Experts of a small language model.
Experts: 8 experts in each of 13 layers, 528 GELU neurons an expert.
Below are experts of layer 9 (counted from 0) of a mixture-of-experts language model. Rows are named router (the router's row for the expert), down (a neuron's output weights, with its number) and show model dimensions 48-95. Each number is 200 + 30 x the weight over its row's rms, rounded and kept within 0 to 999.
Before each expert's rows: "comes before" lists some tokens at least twice as common just after its tokens as in all text; "raises" lists some tokens whose logits its average output raises strongly, later layers aside. This comes from a sample of Wikipedia text that the model never trained on. Tokens count by the router's weight.

# expert 3
comes before: "0", "9", "8", "1", "7", "6"
raises: "0", "6", "8", "9", "7", "4"
router,172,297,164,181,219,189,200,198,292,228,184,247,157,159,189,257,197,189,185,201,174,192,222,236,173,199,217,184,253,207,258,154,208,158,219,236,208,203,193,186,226,170,229,207,214,149,202,142
down0,231,165,240,218,213,155,201,162,162,235,207,189,271,163,253,155,168,217,224,151,231,193,200,217,191,201,170,225,183,142,186,221,227,209,149,205,221,197,213,152,207,246,204,243,193,190,181,215
down1,179,238,259,249,192,226,190,233,207,144,191,190,278,202,174,170,191,195,240,167,188,205,209,139,185,192,240,181,235,197,143,187,222,196,209,220,184,169,296,235,202,176,203,155,197,210,209,195
down2,204,185,220,232,217,158,213,230,181,193,196,192,199,211,180,171,233,211,174,184,186,199,218,198,150,193,158,215,208,202,143,225,174,207,160,190,211,222,126,198,252,170,219,210,145,190,232,194
down3,197,166,233,190,212,208,181,218,202,224,169,197,207,229,179,197,196,161,200,224,214,211,164,159,260,224,236,204,238,170,202,202,284,191,207,212,221,136,200,180,242,186,240,193,229,185,181,244
down4,169,181,207,160,200,182,153,229,243,159,147,215,156,179,186,152,199,210,164,240,265,170,282,220,225,198,243,203,147,186,212,194,157,140,194,174,253,208,162,207,165,182,198,148,225,152,181,188
down5,196,208,209,185,209,222,183,224,168,207,178,134,207,202,222,169,141,104,194,235,202,217,225,216,205,225,181,219,182,184,182,133,249,222,235,196,180,250,203,216,157,209,196,163,215,243,138,216
down6,202,214,195,206,168,204,150,173,178,145,185,218,173,226,248,234,141,197,219,212,210,180,203,192,207,187,182,205,227,202,233,194,265,231,196,198,208,204,210,157,196,196,217,232,216,236,235,192
down7,212,237,238,217,220,172,210,156,217,203,218,137,159,152,206,228,154,164,199,226,186,195,200,177,211,187,221,213,205,223,213,169,197,210,233,224,222,240,180,187,184,168,184,221,209,211,126,214
down8,209,199,197,176,213,217,202,143,236,179,245,172,147,194,190,230,183,165,207,243,199,253,222,189,185,177,222,177,211,204,189,218,213,245,250,171,222,209,151,218,238,221,175,188,235,157,214,225
down9,248,187,202,183,188,254,164,235,225,234,195,197,183,185,118,263,176,204,165,188,227,198,134,232,224,188,161,174,264,211,218,185,234,191,208,148,186,219,191,171,198,177,189,180,209,217,180,180
down10,155,190,230,248,186,210,170,180,187,157,220,226,289,208,187,209,204,189,203,154,204,155,223,147,280,196,263,182,244,243,192,209,254,170,192,183,166,241,174,210,183,207,161,184,196,160,228,206
down11,252,213,228,269,223,209,213,242,264,223,204,235,193,151,220,211,178,203,199,266,249,203,298,204,200,143,252,188,199,269,179,205,239,250,233,191,210,234,218,232,198,234,172,225,197,143,147,214
down12,195,243,220,178,187,173,205,190,228,189,182,129,145,164,229,193,268,230,212,212,198,155,212,168,152,227,212,205,199,150,205,199,242,175,164,164,229,179,229,193,149,191,174,155,159,151,227,212
down13,175,229,239,189,189,201,159,199,120,218,184,224,258,197,260,224,272,200,192,209,158,222,143,238,209,209,184,238,203,165,189,164,168,191,211,224,197,200,210,237,185,256,235,244,204,162,241,192
down14,217,264,183,185,202,209,201,210,221,250,237,230,221,209,168,200,144,164,213,243,180,198,137,187,176,196,202,227,175,207,227,205,256,214,181,222,137,196,220,198,188,167,275,205,239,178,196,201
down15,235,236,146,176,210,200,169,278,202,233,194,205,199,185,254,213,170,147,207,197,190,179,212,229,215,203,197,218,210,199,230,193,193,205,212,253,117,185,218,206,209,203,210,169,220,243,201,164
down16,186,212,201,221,134,167,286,270,182,253,232,202,209,242,200,195,198,236,265,178,183,211,166,143,240,221,183,172,155,163,200,243,213,251,220,200,171,187,216,142,196,242,183,161,217,200,187,163
down17,200,183,232,199,186,186,217,191,199,200,161,212,205,187,157,210,173,179,215,236,229,175,212,252,177,196,199,207,204,189,209,216,211,186,195,222,216,215,217,199,199,198,201,230,208,225,268,162
down18,201,182,212,239,155,214,223,225,244,188,138,158,186,231,227,229,183,172,182,206,179,192,181,188,209,204,239,219,161,212,197,141,175,231,202,179,214,199,154,198,256,247,230,170,190,106,195,142
down19,158,224,189,245,215,172,167,208,197,166,213,215,169,186,229,159,211,185,239,186,176,187,200,234,237,244,242,178,179,216,181,203,183,241,196,185,229,178,253,198,171,218,162,221,255,201,208,208
down20,221,170,178,211,249,184,206,162,244,205,154,225,182,198,190,140,113,243,230,209,205,224,208,179,191,171,202,237,205,171,237,236,190,200,254,201,191,179,234,213,196,196,196,235,205,207,180,190
down21,210,220,198,142,125,170,182,157,224,171,174,144,117,288,224,184,197,200,221,193,193,210,232,168,197,169,195,232,252,210,211,214,238,184,205,151,232,227,231,152,182,171,180,191,206,189,263,235
down22,180,197,192,188,253,185,244,229,158,227,197,182,216,192,196,193,166,230,205,261,190,191,157,177,191,203,213,233,154,221,167,120,210,225,177,242,227,244,181,149,219,185,165,192,260,197,177,181
down23,242,220,238,205,221,150,173,165,218,236,139,281,220,236,204,204,178,236,198,232,166,224,183,141,185,193,220,197,193,264,208,214,169,157,163,221,209,201,171,194,225,193,222,201,199,211,230,159
down24,177,215,227,214,173,237,209,239,170,213,204,200,233,189,176,240,168,193,159,199,133,231,218,191,221,151,209,210,208,182,206,149,210,156,163,179,231,181,171,179,161,223,187,191,196,162,234,145
down25,164,183,218,269,217,226,201,241,185,214,179,246,234,208,198,243,191,217,207,200,214,211,206,166,233,168,228,146,204,204,175,206,206,238,181,203,186,266,197,197,157,226,226,153,182,251,155,184
down26,215,170,188,246,189,191,207,206,217,147,263,218,191,245,225,175,213,158,198,218,202,188,163,197,240,269,173,146,199,221,213,196,196,177,210,196,182,229,152,202,169,194,233,218,211,200,202,213
down27,223,184,213,183,209,220,206,230,195,202,187,199,160,210,155,129,167,190,167,178,187,190,214,211,228,168,238,185,181,214,212,215,178,221,203,234,183,212,173,222,160,251,196,196,224,213,156,188
down28,183,213,158,207,255,168,143,168,184,267,227,215,261,199,169,161,206,156,185,177,204,205,167,174,188,196,232,157,155,204,169,240,184,185,201,168,208,193,191,189,196,252,193,215,215,183,180,179
down29,197,195,190,228,188,200,172,275,174,202,226,172,231,216,216,216,238,239,216,226,203,202,207,253,180,188,211,132,246,161,213,127,219,211,196,200,211,195,207,206,193,218,261,222,235,203,212,187
down30,240,152,238,149,217,156,227,208,249,199,180,171,167,164,232,140,171,135,204,188,179,206,213,218,224,189,232,223,188,181,242,226,194,192,195,278,190,220,172,227,200,220,189,189,189,202,191,160
down31,238,148,227,202,201,196,173,140,209,196,192,215,195,173,174,207,159,173,237,166,169,180,183,178,188,134,261,153,181,205,201,229,174,165,172,171,221,167,217,241,154,189,229,180,198,223,198,231
down32,204,212,218,200,193,202,202,171,237,215,218,220,216,194,168,175,154,170,191,176,209,170,160,174,238,259,210,263,171,241,212,231,254,211,222,170,203,179,172,168,188,193,187,213,212,233,210,132
down33,170,201,220,234,150,188,174,228,211,139,267,193,204,198,233,171,202,231,206,211,199,205,165,180,178,170,219,206,209,246,122,178,179,245,171,159,242,186,163,145,187,136,196,240,131,195,234,186
down34,180,192,226,204,182,261,212,236,248,226,149,181,211,188,226,164,194,189,217,171,245,154,194,220,138,239,186,218,226,210,192,205,167,180,172,206,184,219,202,151,188,195,200,176,226,185,268,232
down35,175,145,223,148,219,250,207,217,223,175,241,171,187,215,212,212,153,214,187,184,182,225,197,233,261,217,186,237,180,212,205,208,201,159,188,229,202,197,213,202,258,242,177,176,210,212,183,211
down36,215,150,188,223,151,231,231,208,189,252,232,186,195,184,198,223,191,218,141,142,241,252,171,156,232,227,216,175,196,186,224,185,168,191,168,214,185,221,247,148,186,240,196,232,174,154,252,214
down37,176,204,252,182,187,214,177,168,203,155,218,197,166,193,108,209,184,240,205,189,212,221,226,222,199,225,215,167,190,196,210,208,159,197,185,181,141,205,145,221,138,247,244,218,208,224,190,235
down38,233,165,220,284,171,145,191,121,175,194,194,219,177,244,194,205,239,221,207,229,182,202,210,217,229,140,253,158,147,176,250,210,188,205,186,184,233,176,195,217,252,219,231,161,173,157,167,175
down39,240,186,201,237,158,141,217,242,180,221,160,176,219,177,182,205,195,199,223,239,226,196,206,201,237,186,204,203,239,201,223,212,153,186,174,164,187,176,215,179,200,265,283,206,203,205,214,176
down40,215,240,173,211,198,218,225,227,277,265,192,231,242,209,212,212,202,183,145,149,236,200,252,222,206,184,227,204,165,196,207,195,214,172,255,246,214,201,209,265,203,222,197,221,211,212,170,200
down41,190,163,191,246,199,203,206,159,179,197,208,168,218,204,173,231,181,239,191,194,245,178,170,169,195,164,174,261,262,228,181,201,216,214,213,132,137,164,255,236,212,205,250,259,251,240,222,209
down42,184,232,236,269,225,212,171,204,150,156,173,206,216,180,206,167,159,164,217,218,200,232,213,209,184,186,195,169,180,152,182,206,201,143,181,264,200,182,201,213,212,185,195,260,220,137,214,193
down43,196,187,243,205,243,155,219,198,233,229,198,235,227,188,216,214,146,211,178,219,205,202,199,180,240,181,212,202,88,172,149,216,222,171,125,181,222,197,199,223,207,210,256,192,191,201,229,221
down44,179,199,187,253,228,165,199,206,151,232,214,156,215,223,201,198,192,242,255,157,166,146,198,253,210,272,230,183,136,251,183,243,161,188,239,201,166,230,165,193,184,200,194,201,236,234,193,255
down45,168,183,226,159,215,126,152,199,236,177,185,266,191,227,207,156,191,155,198,189,153,279,218,191,187,215,229,203,187,213,211,199,192,198,206,175,231,193,182,182,182,196,153,213,220,175,178,170
down46,151,214,204,194,191,205,210,161,197,145,241,172,244,171,178,177,211,147,190,163,189,226,252,210,239,156,181,251,157,182,189,183,235,199,203,214,198,212,242,237,185,191,155,232,187,223,212,239
down47,170,206,219,244,176,288,191,177,211,226,182,173,204,208,187,217,183,235,229,153,192,185,197,205,242,201,183,161,156,185,220,218,235,192,215,206,230,154,165,145,240,241,193,169,176,180,259,198
down48,273,196,183,231,149,192,159,236,225,150,221,205,165,167,175,171,190,165,185,202,215,180,202,193,203,221,196,212,166,233,170,248,166,155,185,245,199,184,189,233,186,186,206,234,185,252,179,188
down49,184,209,233,204,260,230,210,194,169,271,220,233,260,206,213,176,185,200,186,210,227,148,210,180,216,179,212,207,185,187,204,117,227,226,174,229,174,245,167,231,209,171,186,206,196,168,225,212
down50,212,152,171,225,192,200,201,256,182,228,227,174,199,186,217,151,200,204,253,209,205,197,185,167,212,128,162,261,208,197,196,191,161,204,241,255,212,201,180,212,213,212,196,227,203,197,155,210
down51,135,210,200,195,156,204,208,199,215,244,170,229,249,227,192,197,249,240,171,160,187,172,166,219,210,199,178,230,211,201,205,210,226,199,162,193,163,238,173,217,167,223,204,191,168,162,179,209
down52,148,173,249,185,152,208,150,158,179,224,162,225,160,195,228,227,186,185,250,203,236,210,215,240,194,210,174,213,157,181,227,242,216,198,212,207,194,242,221,198,205,265,266,223,215,182,255,161
down53,192,217,200,213,179,206,249,226,234,207,201,177,202,216,217,177,236,237,248,175,230,258,188,241,213,207,212,216,241,209,215,152,202,197,200,226,234,179,193,176,227,241,195,220,230,181,198,180
down54,149,227,248,218,286,174,201,223,200,225,203,251,157,181,185,202,226,166,191,215,230,166,168,187,168,222,197,223,200,216,141,213,250,212,180,273,196,184,257,173,165,210,227,232,204,227,194,231
down55,242,142,274,242,170,224,215,181,214,196,198,178,218,213,201,159,192,234,242,226,226,191,263,246,242,212,223,160,209,214,239,200,262,202,224,182,183,184,169,230,222,178,160,160,190,232,131,148
down56,212,209,258,196,230,167,209,215,228,190,202,200,158,274,145,215,199,243,224,164,237,228,263,177,192,207,189,129,178,232,208,212,185,170,162,238,181,217,194,164,212,173,129,168,240,182,209,209
down57,225,199,207,171,188,185,182,232,247,201,225,239,193,175,196,245,264,194,208,191,173,254,198,233,225,179,174,178,224,245,191,197,204,234,187,165,180,198,213,148,162,191,272,247,197,211,207,196
down58,222,188,179,215,214,195,203,185,206,185,225,154,182,190,192,232,200,209,186,196,196,219,221,215,199,253,223,258,217,203,245,188,151,211,211,189,250,195,190,182,200,214,219,234,222,141,145,221
down59,190,204,213,217,165,217,207,231,196,238,222,186,187,144,220,215,227,199,188,187,175,183,129,176,236,196,227,184,161,261,169,211,229,138,142,184,163,209,160,268,248,200,227,195,142,186,263,210
down60,176,200,206,215,194,198,196,206,182,181,200,187,175,217,159,219,275,257,174,228,201,202,216,185,180,204,205,201,225,213,193,172,241,166,195,205,241,138,188,166,155,201,261,212,223,204,168,189
down61,208,154,237,217,203,172,196,248,259,197,201,229,155,222,147,153,239,208,225,171,172,174,216,219,199,174,181,272,197,162,183,216,158,172,233,157,175,205,191,235,211,195,225,229,202,182,171,150
down62,148,225,216,255,203,140,192,247,237,179,247,217,205,118,211,188,196,223,191,161,221,193,215,202,168,228,206,205,175,171,211,182,201,216,232,173,228,248,200,161,173,247,179,202,210,162,199,199
down63,188,177,211,242,230,251,220,219,184,193,156,160,213,228,195,236,185,210,180,241,186,221,231,165,152,202,214,182,157,198,214,273,230,186,198,208,160,252,169,193,216,242,180,225,183,218,195,195
down64,204,236,119,232,210,213,180,215,181,194,232,219,158,212,225,210,223,161,172,229,239,167,200,201,150,214,199,142,243,155,210,172,239,261,161,224,257,233,216,208,199,208,200,209,175,147,224,228
down65,233,162,196,186,200,146,203,129,189,196,200,168,214,190,205,212,191,182,208,198,250,139,194,170,223,195,216,262,189,203,226,236,221,272,213,238,239,176,199,175,186,248,222,204,205,214,141,209
down66,163,194,216,193,151,210,210,194,161,257,228,201,186,206,172,205,200,208,235,249,185,130,161,163,169,223,213,142,205,245,204,203,192,166,243,238,182,210,245,179,169,208,193,189,201,250,135,176
down67,248,182,190,150,206,203,229,204,204,213,173,152,232,201,214,177,167,204,183,192,224,179,216,211,205,180,191,233,152,214,215,220,208,174,200,212,234,173,215,216,190,146,176,262,177,245,176,212